config.yaml
d_expert: 192
router_score: "softmax"
balance_bias: false
norm_eps: 1e-06
tie_word_embeddings: false
beta2: 0.99
dataset: "wikipedia_en"
Below are experts of layer 3 (counted from 0) of a mixture-of-experts language model. Rows are named router (the router's row for the expert), gate (a neuron's input weights, with its number), up (a neuron's input weights, with its number), down (a neuron's output weights, with its number) and show model dimensions 288-383. Each number is 200 + 30 x the weight over its row's rms, rounded and kept within 0 to 999.
Before each expert's rows: "comes after" lists some tokens at least twice as common just before its tokens as in all text; "mostly gets" lists some tokens that are sent to it at least half of the time. This comes from a sample of Wikipedia text that the model never trained on. Tokens count by the router's weight.

# expert 3
comes after: " the", "9", " of", " in", "8", " |\n"
mostly gets: " century", " years", " Order", " Army", " military", " period"
router,199,242,150,199,178,171,199,178,227,158,250,222,164,268,240,242,196,161,177,215,171,229,144,148,217,187,217,179,213,165,157,223,225,175,200,179,211,224,191,164,219,213,202,174,173,171,183,228,212,202,163,243,215,206,173,210,194,237,154,237,207,173,251,205,188,198,203,215,210,203,166,205,185,206,152,219,217,203,203,193,221,181,161,185,192,236,201,152,204,193,160,137,237,191,195,220
gate11,217,143,159,221,226,219,211,156,210,194,226,195,220,189,217,189,181,197,212,237,215,155,203,235,168,251,186,210,207,246,156,189,168,171,187,241,204,228,205,110,175,219,158,155,257,208,203,207,240,191,178,247,199,174,229,154,229,209,225,247,222,204,150,211,176,172,168,266,215,156,216,233,191,153,188,162,187,214,185,181,165,220,156,172,182,223,204,201,217,187,207,197,192,213,187,191
up11,186,235,177,229,256,152,184,181,221,221,160,166,159,224,220,208,185,205,196,216,201,208,200,182,195,250,213,176,210,191,160,226,206,183,200,180,204,177,164,229,161,184,105,195,187,168,214,257,180,245,268,268,211,136,195,186,176,240,238,130,208,197,177,213,192,264,235,187,147,249,190,208,197,224,219,222,229,211,200,245,166,199,170,194,155,235,160,200,209,196,244,217,215,238,201,228
down11,151,220,154,164,199,225,169,219,228,215,200,236,165,217,179,176,202,206,144,168,220,227,202,231,196,198,197,220,236,211,211,222,218,203,253,161,235,211,217,181,213,209,183,178,200,239,225,190,141,165,184,217,222,195,168,181,196,206,227,187,212,193,224,248,282,190,235,173,230,155,162,202,202,223,184,252,269,198,156,209,201,235,145,163,212,220,178,209,225,197,190,217,206,241,240,237
gate12,178,214,262,186,215,192,232,181,227,212,162,208,150,224,232,204,172,181,213,193,214,202,181,269,150,168,218,141,216,127,181,193,214,208,240,161,203,200,241,174,226,192,205,172,173,208,239,179,230,169,198,255,209,213,216,189,208,205,173,162,161,211,225,173,257,113,213,183,212,208,238,203,195,244,217,170,224,245,184,148,152,163,162,181,187,247,164,161,174,274,148,206,185,206,177,182
up12,181,183,212,133,180,220,245,210,180,194,129,201,223,126,222,157,158,212,191,214,214,210,128,251,191,178,153,231,170,142,182,186,227,160,204,192,256,213,200,194,188,200,220,167,201,223,208,217,181,186,238,247,228,177,185,217,254,203,170,150,153,207,209,160,180,196,194,228,185,201,173,201,196,180,202,184,191,155,175,193,241,203,197,196,226,207,205,178,193,175,176,213,229,204,226,139
down12,238,240,217,179,207,220,210,237,182,156,207,218,224,220,197,222,198,165,178,166,205,232,259,205,183,240,280,189,134,223,231,216,197,149,177,172,215,205,179,232,201,235,128,225,221,221,210,211,186,215,244,124,134,203,193,199,173,190,211,201,235,194,194,201,213,188,154,206,167,170,182,189,217,235,262,163,217,169,180,168,226,239,215,215,188,219,202,279,194,234,168,210,138,212,182,237
gate13,199,135,194,237,192,162,241,248,199,227,227,190,177,193,221,223,134,206,203,166,211,186,203,233,192,288,240,167,181,180,185,227,208,167,231,205,239,166,177,157,173,197,133,202,216,179,181,201,209,249,219,195,195,212,151,198,191,243,184,183,247,204,215,210,191,157,206,207,209,218,220,189,181,258,187,234,184,205,232,170,237,149,207,169,205,195,197,200,202,232,195,204,222,232,236,217
up13,196,177,207,166,196,216,187,177,181,227,216,147,172,207,146,186,161,118,188,185,159,228,175,248,215,280,188,207,224,212,175,246,165,193,208,237,231,182,159,222,228,220,181,165,255,243,176,197,165,187,164,257,200,226,195,162,192,211,192,223,166,178,199,206,189,235,231,149,190,205,202,188,220,239,178,229,193,206,220,196,204,149,194,247,153,189,127,195,223,200,224,229,203,190,179,237
down13,198,185,252,212,184,213,222,186,172,192,146,219,145,221,256,161,240,189,211,196,232,177,180,162,227,163,226,165,210,207,147,215,151,194,212,206,209,222,196,228,191,219,215,190,175,181,147,202,188,155,204,251,199,191,178,257,223,238,173,176,226,233,203,179,191,228,209,220,257,207,201,200,202,190,193,225,145,223,213,184,209,270,194,118,210,200,177,205,212,233,203,209,175,204,242,201
gate14,231,177,193,192,197,252,155,212,146,178,225,209,185,155,184,218,212,229,199,179,206,216,182,190,135,189,267,181,225,233,165,160,175,221,185,227,231,227,227,230,190,171,189,153,161,170,217,202,201,166,225,213,214,138,222,199,199,173,181,167,163,175,200,222,175,230,224,155,208,190,170,196,230,175,169,229,197,206,178,161,194,168,203,204,216,171,159,229,202,183,187,194,153,193,216,210
up14,248,142,182,191,212,176,231,186,171,217,208,170,217,206,175,223,213,236,228,194,203,239,244,208,156,213,207,188,179,218,204,190,204,195,235,196,196,198,116,244,192,178,254,163,214,215,195,200,183,223,169,167,254,209,182,179,208,232,164,181,145,219,210,211,241,209,194,202,156,230,224,191,203,152,206,192,195,206,184,202,235,231,160,167,162,166,172,186,203,185,131,208,152,198,156,213
down14,240,220,212,226,237,159,164,230,196,228,267,217,202,255,171,218,261,206,195,171,183,182,222,209,206,200,143,221,187,177,180,229,135,175,278,191,217,168,212,180,200,162,167,208,161,183,133,161,181,226,208,195,144,193,247,207,211,141,187,243,222,188,175,180,224,229,212,207,180,172,215,233,232,238,209,185,149,163,219,171,168,180,187,233,191,233,199,168,199,173,169,229,189,208,165,222
gate15,216,179,84,125,209,225,217,261,193,152,203,253,216,196,186,282,204,183,201,213,212,196,215,163,270,258,191,230,187,207,215,185,185,255,210,208,228,207,219,134,207,178,215,200,245,238,248,204,237,197,257,215,196,202,206,216,194,204,196,193,162,226,226,179,224,234,202,216,207,276,202,172,232,192,223,153,175,183,162,210,212,223,222,228,213,167,254,157,218,259,186,122,213,204,211,234
up15,195,176,151,215,182,212,191,218,245,205,186,197,174,188,199,253,201,305,191,225,201,225,201,183,200,185,184,158,205,195,178,186,177,261,234,190,178,226,257,181,164,228,242,221,199,220,233,204,189,232,160,203,170,164,225,264,203,185,209,243,185,148,232,240,243,220,223,237,197,208,201,208,224,195,195,203,133,174,202,196,181,240,185,243,184,131,118,250,167,272,188,138,172,215,240,178
down15,205,189,228,182,177,189,198,196,273,140,117,213,175,231,200,195,204,231,185,191,224,126,203,161,186,203,186,150,200,208,168,203,187,200,235,210,216,217,130,179,237,201,189,209,203,208,210,191,197,139,179,231,190,209,225,202,214,167,226,230,202,165,189,211,180,242,197,174,201,171,192,189,202,157,194,269,196,225,211,219,201,212,181,173,184,214,225,192,266,216,228,237,179,193,188,226

# expert 6
comes after: "0", "3", "6", "4", "5", "7"
mostly gets: "%", " km", " year", " game", " round", " ft"
router,236,246,153,178,137,173,226,179,195,204,204,213,195,250,201,222,184,185,212,218,152,225,198,180,239,171,189,180,224,196,163,201,208,195,235,161,195,216,180,187,219,234,213,132,181,137,207,218,188,195,178,151,208,210,175,167,167,211,178,224,207,184,195,196,169,186,223,207,142,202,138,178,207,212,148,150,225,205,193,216,175,220,154,232,203,188,208,214,237,220,175,201,233,185,176,223
gate18,179,202,184,203,214,169,177,186,215,164,202,238,223,208,200,206,180,223,206,182,158,199,172,235,194,228,183,153,264,114,139,227,154,199,186,169,201,164,202,185,261,174,197,204,158,192,218,245,212,212,194,220,212,188,162,255,207,176,210,168,201,216,248,243,226,199,218,166,206,187,160,229,210,201,177,261,150,186,222,207,210,157,213,231,218,214,196,158,215,204,211,181,161,182,184,238
up18,196,209,204,183,78,173,193,134,188,205,199,182,173,190,203,230,178,233,237,182,178,155,197,210,246,243,175,186,211,197,208,186,166,199,191,239,195,129,208,159,241,197,170,205,159,220,242,189,223,208,236,126,226,210,162,250,224,208,193,177,209,166,218,221,212,190,148,209,232,211,195,211,156,241,209,220,181,193,239,212,187,203,203,208,234,205,205,205,195,200,242,223,184,185,201,249
down18,155,136,194,222,153,215,156,175,192,181,224,180,186,213,226,185,169,209,202,210,204,212,229,234,183,225,231,244,209,178,218,137,206,176,215,225,241,221,177,219,175,212,251,246,169,197,185,210,213,207,155,182,249,191,128,170,146,178,223,208,240,225,179,155,181,224,257,242,221,202,227,255,155,128,269,193,233,167,176,234,201,221,194,165,161,202,165,220,224,221,143,201,208,172,175,241
gate19,214,203,175,149,170,232,217,232,190,205,203,210,165,212,203,201,174,205,180,172,217,195,224,189,190,223,159,200,175,249,225,206,207,216,208,160,197,176,182,170,234,204,230,190,179,223,172,192,285,182,193,116,150,212,227,229,255,194,187,256,181,198,192,209,214,185,174,221,158,200,187,201,183,169,226,221,225,216,181,225,173,197,207,226,187,211,238,206,181,190,167,198,234,204,183,247
up19,172,223,228,225,186,203,142,220,225,231,206,213,219,224,196,161,228,166,165,217,203,178,208,191,205,188,174,182,190,251,205,228,219,252,176,205,165,206,211,195,152,169,204,218,210,179,164,158,184,204,185,187,188,116,185,263,162,216,219,213,172,165,222,236,172,202,195,149,191,221,179,192,264,130,182,231,193,202,239,188,221,223,196,195,188,113,152,193,210,209,239,199,172,174,133,196
down19,231,180,247,197,216,192,189,176,214,224,158,243,189,225,171,196,227,158,236,204,180,265,191,195,232,192,151,185,231,189,189,219,195,205,203,207,196,220,169,200,228,181,182,179,189,223,215,216,176,159,167,177,190,189,170,201,207,201,252,171,180,204,196,214,204,176,242,217,246,212,170,214,167,174,199,198,228,155,179,183,151,188,198,161,215,173,196,246,191,255,194,183,178,203,186,226
gate20,154,170,216,237,207,221,202,210,164,254,139,230,203,244,203,232,194,196,236,219,172,263,222,174,199,177,171,176,180,191,165,175,220,160,195,191,223,256,193,183,182,216,214,208,157,207,164,162,191,207,205,213,241,209,183,210,204,207,175,196,224,210,201,161,202,226,229,169,181,156,204,194,170,192,201,208,178,217,182,196,188,201,174,150,207,170,205,179,201,189,213,216,191,194,184,170
up20,191,98,187,198,205,203,158,195,216,199,221,226,174,170,252,206,207,197,199,235,226,160,186,211,251,199,214,190,235,193,219,192,204,134,228,183,183,141,207,188,218,161,197,225,199,180,183,151,196,181,141,237,195,202,228,182,200,200,200,217,201,197,197,217,171,220,243,268,210,169,260,221,164,177,203,194,233,218,177,207,219,180,226,241,228,185,258,168,210,219,133,200,185,135,244,207
down20,230,184,192,226,180,209,164,224,150,244,195,189,217,169,178,182,187,195,173,231,157,262,229,219,198,196,202,205,214,146,156,217,165,223,191,250,182,176,220,239,147,251,118,214,192,180,191,193,202,151,210,199,193,194,207,230,179,202,172,163,220,165,175,176,187,183,189,161,240,180,196,220,225,219,179,203,199,183,185,191,228,236,216,237,207,209,180,208,181,156,199,251,184,181,245,218
gate21,204,230,159,166,155,216,201,185,175,186,187,192,213,216,142,204,175,172,209,259,224,257,161,179,209,227,275,195,203,236,212,209,209,174,203,182,215,165,202,147,197,245,196,197,163,224,177,203,179,140,166,186,215,194,189,254,175,145,153,175,191,150,182,147,235,189,139,211,183,179,204,165,233,211,213,148,218,265,283,218,181,176,203,194,223,197,200,177,213,224,217,124,171,178,184,183
up21,242,184,202,186,218,185,204,190,213,242,193,203,197,246,171,144,243,139,185,251,259,228,193,206,217,220,217,236,207,218,228,212,217,188,195,199,235,207,242,147,209,218,188,175,181,195,189,186,226,182,136,175,230,182,189,214,181,207,180,145,138,237,207,189,217,200,143,213,245,209,203,200,253,197,233,170,199,223,178,235,161,190,206,136,194,174,138,193,239,187,161,183,212,216,252,194
down21,230,219,211,190,198,187,188,207,223,167,244,174,246,210,198,229,229,219,213,207,217,226,199,188,242,112,201,258,198,205,197,154,141,173,161,200,204,180,209,189,189,169,152,234,212,172,184,173,234,194,236,184,193,197,152,115,199,212,191,179,164,185,192,228,173,206,205,174,200,204,249,181,225,215,184,178,182,171,218,218,205,179,179,205,197,229,195,225,195,184,143,182,191,226,212,231
gate22,274,191,228,165,184,172,216,204,214,168,187,187,156,181,201,216,144,203,233,207,157,180,206,186,145,136,189,247,226,186,211,229,224,238,203,194,196,224,201,192,175,140,164,198,173,139,189,220,192,241,217,238,176,267,213,151,178,195,229,150,200,201,155,163,179,266,185,168,202,197,215,191,234,216,206,167,164,240,170,185,238,200,186,210,212,186,205,263,165,216,211,199,223,173,213,211
up22,155,179,182,208,229,154,204,193,215,238,173,208,183,199,174,159,214,225,170,242,226,205,176,195,209,252,216,199,232,167,172,191,233,137,190,147,179,152,162,251,231,248,268,181,204,256,192,225,224,219,152,159,216,99,223,220,242,172,161,247,178,213,233,191,189,168,196,226,217,148,212,214,149,167,180,223,220,205,182,232,206,170,205,187,167,215,239,145,224,165,227,188,187,180,191,182
down22,144,195,238,196,195,245,188,204,235,202,242,155,158,186,244,179,192,215,236,151,228,191,188,174,247,167,205,178,179,197,233,281,185,224,217,182,173,134,231,204,176,186,236,236,229,206,232,143,228,233,165,183,239,171,145,210,168,239,232,183,187,225,212,200,218,212,185,197,219,194,245,211,192,190,292,227,196,197,186,218,172,238,179,242,235,248,212,156,174,203,253,206,308,157,221,233

# expert 0
comes after: " |", " K", " H", " M", " N", " T"
mostly gets: "ya", "/a", "aj", " —;", " Kh", " USA"
router,225,214,187,244,182,171,234,224,192,206,250,182,179,222,187,207,164,160,164,193,111,232,217,182,187,196,191,168,174,193,181,230,221,171,198,196,199,176,198,160,221,169,220,181,181,157,224,249,207,237,201,169,194,231,172,190,169,238,167,236,208,173,204,164,180,198,183,115,183,230,148,171,196,201,139,196,191,237,180,162,261,167,164,169,155,195,213,178,250,162,201,155,180,202,182,220
gate11,250,231,200,208,212,175,239,171,209,223,270,182,152,233,160,204,179,169,137,176,197,180,167,233,152,212,156,221,252,234,184,199,229,145,180,195,205,249,197,169,265,207,182,207,235,301,153,228,221,236,185,230,171,234,229,207,213,215,224,194,130,208,179,206,227,169,198,220,201,202,184,174,189,237,183,173,155,208,207,235,218,152,232,213,156,190,186,214,234,175,233,244,181,200,210,213
up11,239,199,168,205,170,221,114,186,249,179,220,198,168,201,166,236,203,217,189,201,188,182,214,161,209,180,239,207,258,279,207,214,191,224,194,166,226,201,260,145,214,181,188,132,274,222,178,178,277,219,195,201,164,181,209,219,217,207,282,199,247,172,234,207,179,187,172,194,197,208,233,194,192,163,163,174,175,200,244,204,203,204,179,184,252,239,198,205,196,203,236,193,197,232,151,197
down11,194,190,200,185,192,169,182,254,208,194,197,221,197,176,204,183,207,182,144,213,184,273,245,197,212,206,167,224,179,142,197,209,204,237,231,167,124,261,204,183,158,179,171,186,169,200,179,215,166,163,189,206,177,197,185,250,164,175,215,236,236,201,217,208,200,211,304,153,199,256,203,235,209,185,251,172,200,213,235,192,145,218,176,182,200,156,150,167,171,208,195,165,192,204,182,220
gate12,180,199,227,234,164,215,218,216,212,190,215,179,145,219,232,202,185,201,206,145,179,141,204,177,240,135,203,171,168,237,181,142,136,222,174,231,174,190,154,204,190,195,205,197,179,236,180,192,156,240,182,187,185,193,239,203,180,183,189,203,217,169,218,207,214,198,130,204,211,217,187,213,162,256,184,185,198,258,201,214,220,231,205,198,183,242,220,183,245,301,199,177,177,194,162,210
up12,248,172,171,173,184,182,179,190,232,254,222,228,216,199,200,225,249,162,197,200,193,193,212,246,214,222,253,235,195,178,166,170,187,131,245,249,188,222,213,193,179,166,188,151,240,201,176,172,191,204,218,271,186,242,187,181,196,189,251,201,179,207,209,223,161,178,189,190,179,191,198,199,197,201,224,169,194,208,183,189,169,222,188,132,107,212,141,213,223,146,191,187,229,217,208,222
down12,190,223,238,215,181,208,228,273,193,225,197,169,187,136,245,186,156,210,198,216,196,199,190,169,289,190,209,232,141,227,197,175,236,222,191,199,223,188,177,192,189,147,180,173,193,225,215,135,197,145,218,236,171,230,159,218,164,224,126,256,211,174,228,163,240,153,221,197,224,209,196,205,253,192,229,200,185,217,239,169,215,191,214,166,182,203,214,267,189,203,205,175,167,201,179,161
gate13,194,235,208,195,159,203,262,223,236,176,196,158,185,212,168,207,172,198,214,182,165,176,190,200,199,263,154,279,202,209,259,241,181,220,185,205,205,167,262,238,211,221,188,186,249,206,176,212,233,231,181,209,157,198,132,202,185,271,145,226,201,239,230,218,188,145,185,246,209,225,246,186,91,152,190,168,201,204,183,196,179,241,119,169,240,224,204,171,182,196,220,205,177,199,188,173
up13,209,217,178,236,219,184,268,194,226,186,183,222,180,197,181,179,198,196,256,234,193,170,149,161,256,187,167,170,157,206,201,206,194,204,203,211,192,172,185,240,257,183,229,183,200,237,187,219,187,191,191,194,128,208,143,207,198,230,203,175,171,248,172,204,185,171,192,195,211,159,171,168,206,191,228,217,199,204,226,179,214,192,95,154,129,192,224,160,149,230,158,207,188,205,210,234
down13,214,179,209,181,180,151,181,209,205,181,237,209,218,199,179,177,165,219,204,216,202,238,218,237,178,202,180,247,206,194,232,239,203,231,209,184,209,166,160,130,229,213,212,204,192,216,151,222,190,161,199,206,200,154,187,182,213,167,243,208,215,267,205,151,238,169,167,231,275,188,228,119,211,208,202,156,242,226,202,204,223,173,178,296,181,187,256,157,218,245,175,193,208,215,170,182
gate14,260,234,194,151,251,197,224,239,194,206,169,188,182,203,183,181,178,120,178,156,204,191,180,184,226,219,178,243,212,214,139,201,240,169,232,140,191,203,174,192,206,277,196,242,168,235,234,185,186,220,176,185,211,186,242,187,168,266,218,176,181,183,186,187,169,208,185,160,184,202,176,174,199,196,169,197,141,212,154,186,210,217,179,195,195,147,222,158,232,199,139,152,153,203,145,216
up14,230,237,271,221,177,226,169,175,207,208,167,233,213,188,180,118,172,162,214,237,212,171,190,122,284,205,162,179,183,191,174,227,226,178,254,192,213,226,216,200,233,205,161,186,194,188,212,242,249,190,202,210,193,208,169,161,242,262,214,221,234,217,175,171,151,177,223,229,218,195,179,245,198,189,183,250,274,154,239,216,171,201,192,207,235,175,187,231,198,133,205,217,206,180,233,224
down14,171,183,215,192,209,191,266,191,194,235,216,153,234,160,157,232,202,182,184,207,212,189,220,192,162,219,164,209,223,181,185,166,262,197,244,153,215,246,220,164,189,174,198,264,158,283,226,247,237,191,165,209,172,216,209,238,178,215,237,222,173,223,228,198,179,211,190,225,228,198,176,193,169,233,233,224,165,237,202,190,176,233,204,205,248,187,147,199,250,200,217,227,239,225,195,191
gate15,206,199,201,225,180,175,228,189,181,199,153,156,185,161,278,207,214,202,188,142,162,221,174,227,195,230,166,176,189,244,194,225,209,254,237,211,164,160,193,158,167,141,218,238,172,163,212,189,166,186,197,181,139,143,231,225,143,182,197,186,275,235,170,216,184,196,166,190,202,164,219,215,195,205,173,157,188,184,199,186,122,231,160,185,191,182,217,212,241,236,144,179,206,226,122,155
up15,184,258,218,171,160,167,171,198,190,169,160,229,180,186,254,209,239,222,206,210,177,218,195,252,206,222,237,219,201,188,187,181,180,175,195,232,193,214,191,183,181,242,252,187,217,128,210,223,236,202,230,227,207,193,169,214,216,139,194,167,223,178,179,226,134,213,188,184,264,206,209,197,171,200,201,163,240,202,221,204,231,216,190,193,192,209,218,136,223,175,253,200,195,192,151,256
down15,230,225,228,240,217,215,150,201,167,198,195,193,201,226,178,225,245,285,191,182,238,217,207,202,173,254,199,197,234,185,210,226,182,203,163,226,199,177,224,228,211,211,165,216,158,247,188,242,232,200,263,242,182,206,228,216,134,196,174,190,179,156,260,248,203,149,171,191,223,264,233,225,166,169,220,218,186,228,173,193,182,240,208,211,235,151,198,200,204,170,247,184,186,218,193,219

# expert 5
comes after: " ", "1", "2", " F", " B", " P"
mostly gets: "AF", "ö", "ó", " FC", "olk", "z"
router,231,189,189,154,198,185,229,149,252,136,227,225,218,249,235,223,179,199,158,205,84,202,221,187,240,182,190,163,228,161,171,239,200,192,185,192,216,201,174,185,237,199,163,181,219,159,230,226,204,199,240,218,223,211,179,188,176,249,228,187,216,182,250,237,155,156,188,231,138,219,172,188,208,181,147,202,173,210,165,225,207,180,155,171,157,205,268,193,240,181,142,216,237,219,134,184
gate7,201,215,157,164,149,175,209,183,219,209,211,195,162,184,198,171,159,234,200,226,194,203,255,166,237,158,229,228,192,156,199,217,264,196,175,203,211,190,163,195,234,177,192,213,202,228,177,253,179,255,192,186,188,193,212,224,145,168,207,217,196,190,193,218,197,222,220,239,191,207,191,202,209,161,209,152,195,203,166,186,277,208,157,191,212,249,257,253,200,181,171,186,293,250,147,189
up7,200,162,165,222,183,214,237,154,235,205,208,193,227,149,196,220,179,198,210,185,211,175,267,176,214,154,210,218,153,171,182,220,210,182,159,200,207,178,230,171,219,161,161,247,214,196,206,230,149,216,263,195,203,221,228,165,199,154,227,152,265,210,165,205,227,203,219,225,177,220,196,186,229,126,225,144,218,203,147,218,226,194,157,199,231,202,238,248,164,194,175,233,223,234,141,159
down7,167,245,211,193,159,170,154,172,210,176,212,192,218,197,256,145,199,166,152,199,158,225,252,174,179,134,207,242,195,188,208,228,200,228,210,177,188,215,192,179,194,147,267,212,151,171,191,155,214,149,222,212,211,185,234,177,197,234,184,158,199,207,169,161,219,205,232,202,227,224,236,231,152,134,153,184,215,195,251,226,148,190,212,175,173,179,153,235,227,165,201,234,208,197,219,190
gate8,198,175,153,187,186,226,207,173,140,185,219,248,209,230,204,180,242,170,214,194,258,210,172,211,220,201,233,168,165,169,222,145,275,195,210,210,206,210,145,175,171,209,209,143,175,260,200,173,227,154,213,294,226,198,225,198,214,158,197,294,196,163,193,270,170,245,181,191,210,222,203,207,170,211,185,228,192,181,208,186,223,176,229,210,222,196,205,211,216,241,195,203,201,217,201,217
up8,219,185,147,232,164,174,249,182,180,223,208,212,189,210,236,168,214,203,213,185,189,226,191,210,244,248,173,234,188,198,235,222,206,194,254,217,202,218,153,198,233,171,210,206,154,255,146,248,97,216,169,211,199,192,255,218,260,168,230,192,204,203,219,144,222,184,223,147,198,216,217,174,209,232,202,185,180,206,187,201,228,207,210,224,146,203,226,157,229,177,138,204,144,202,197,226
down8,201,208,208,195,227,214,245,226,223,230,240,200,237,188,221,220,204,169,227,195,196,206,161,172,181,181,237,221,197,193,212,190,136,173,214,166,197,236,202,193,155,181,226,222,205,187,171,181,212,192,197,191,232,181,221,160,146,235,196,150,230,175,208,205,187,153,282,213,218,198,197,249,242,203,223,208,186,169,175,195,183,146,195,201,185,196,188,188,193,253,202,218,186,166,235,182
gate9,174,180,177,223,210,209,203,174,179,114,180,195,246,192,217,224,179,250,135,216,192,156,171,162,218,164,244,212,245,201,186,216,163,226,206,202,168,155,231,203,228,195,201,193,213,187,208,150,251,185,206,216,188,263,133,176,219,214,225,240,173,208,192,258,195,201,185,227,139,217,227,186,207,200,184,208,242,197,230,214,246,203,197,146,213,175,207,216,189,228,176,201,193,219,257,208
up9,194,184,217,210,151,221,216,193,183,198,203,186,208,208,183,191,196,219,126,223,191,264,180,234,188,137,177,189,179,152,221,208,155,202,206,148,175,212,239,198,187,153,260,189,209,177,170,261,195,252,185,197,207,148,214,206,199,238,193,236,153,177,228,156,179,218,220,143,209,153,193,235,191,170,201,210,236,155,231,146,194,207,233,181,230,201,140,263,175,199,223,206,197,191,289,203
down9,163,203,179,230,232,208,205,155,204,159,192,230,188,187,220,226,163,187,228,210,194,258,178,231,212,224,201,173,250,160,240,247,228,201,210,202,171,169,194,206,194,213,216,228,268,176,208,229,200,269,178,198,203,197,223,213,133,192,152,191,223,168,184,203,195,233,210,177,243,187,220,162,176,255,201,207,235,131,213,192,181,168,258,220,213,173,192,230,215,194,188,232,203,175,158,231
gate10,230,233,218,221,218,230,189,194,150,147,155,237,187,199,196,213,238,203,144,173,195,200,238,229,170,212,239,145,186,233,202,253,204,204,206,208,219,214,209,220,198,144,204,206,170,164,219,195,200,215,173,175,233,141,164,225,235,240,221,144,187,219,234,259,199,226,198,188,180,183,241,212,178,205,176,225,224,156,145,219,186,190,163,214,233,186,211,180,109,163,259,228,273,222,173,237
up10,211,138,151,155,203,236,164,237,245,218,206,189,217,193,172,209,148,195,229,234,195,174,223,131,220,159,236,191,169,200,172,172,186,196,216,122,222,172,169,180,165,171,180,223,228,184,268,240,218,168,170,242,141,182,236,207,181,183,213,247,218,198,123,169,212,216,161,175,238,173,208,195,248,223,222,172,207,155,169,199,182,176,231,240,172,217,191,176,198,234,175,201,183,164,164,175
down10,259,193,252,212,216,220,214,241,266,191,193,252,217,178,190,175,215,252,202,232,188,232,202,225,212,261,268,152,190,149,154,227,184,228,213,186,183,228,187,182,171,274,162,238,210,177,192,135,217,166,195,184,238,175,213,173,228,198,180,199,191,209,270,224,234,263,222,179,198,210,224,258,204,238,112,259,229,178,243,223,195,156,226,196,258,196,172,165,228,169,256,193,175,178,187,200
gate11,192,210,176,162,224,183,186,213,174,104,145,198,188,214,162,186,182,178,196,225,149,209,199,228,198,161,225,140,220,183,182,156,188,230,199,170,165,229,169,234,183,240,173,195,171,182,209,259,210,182,206,182,294,182,203,173,190,224,251,221,236,206,182,280,203,209,192,212,146,163,164,190,201,217,204,174,221,192,152,176,192,157,230,162,198,239,250,166,195,206,162,160,195,294,176,200
up11,222,166,190,200,188,209,219,209,182,199,191,212,192,181,209,209,166,227,237,213,218,174,218,195,196,212,178,249,225,205,237,217,197,141,234,245,182,195,185,166,237,195,196,224,235,254,189,168,205,225,205,201,184,221,177,149,186,173,160,217,170,190,194,215,210,163,187,227,187,200,195,247,168,116,183,187,161,221,154,191,261,237,199,234,225,149,220,262,231,208,167,208,273,186,241,261
down11,237,169,246,191,249,186,207,168,205,185,173,203,252,233,158,199,171,272,263,233,187,177,205,161,208,191,154,169,210,203,218,134,215,178,230,226,183,168,222,182,218,205,225,223,196,180,209,297,252,172,128,220,205,203,195,206,186,200,215,191,234,214,204,182,174,150,199,225,202,221,188,188,177,182,228,151,259,180,227,164,205,270,132,188,213,174,226,180,189,205,159,204,185,215,180,221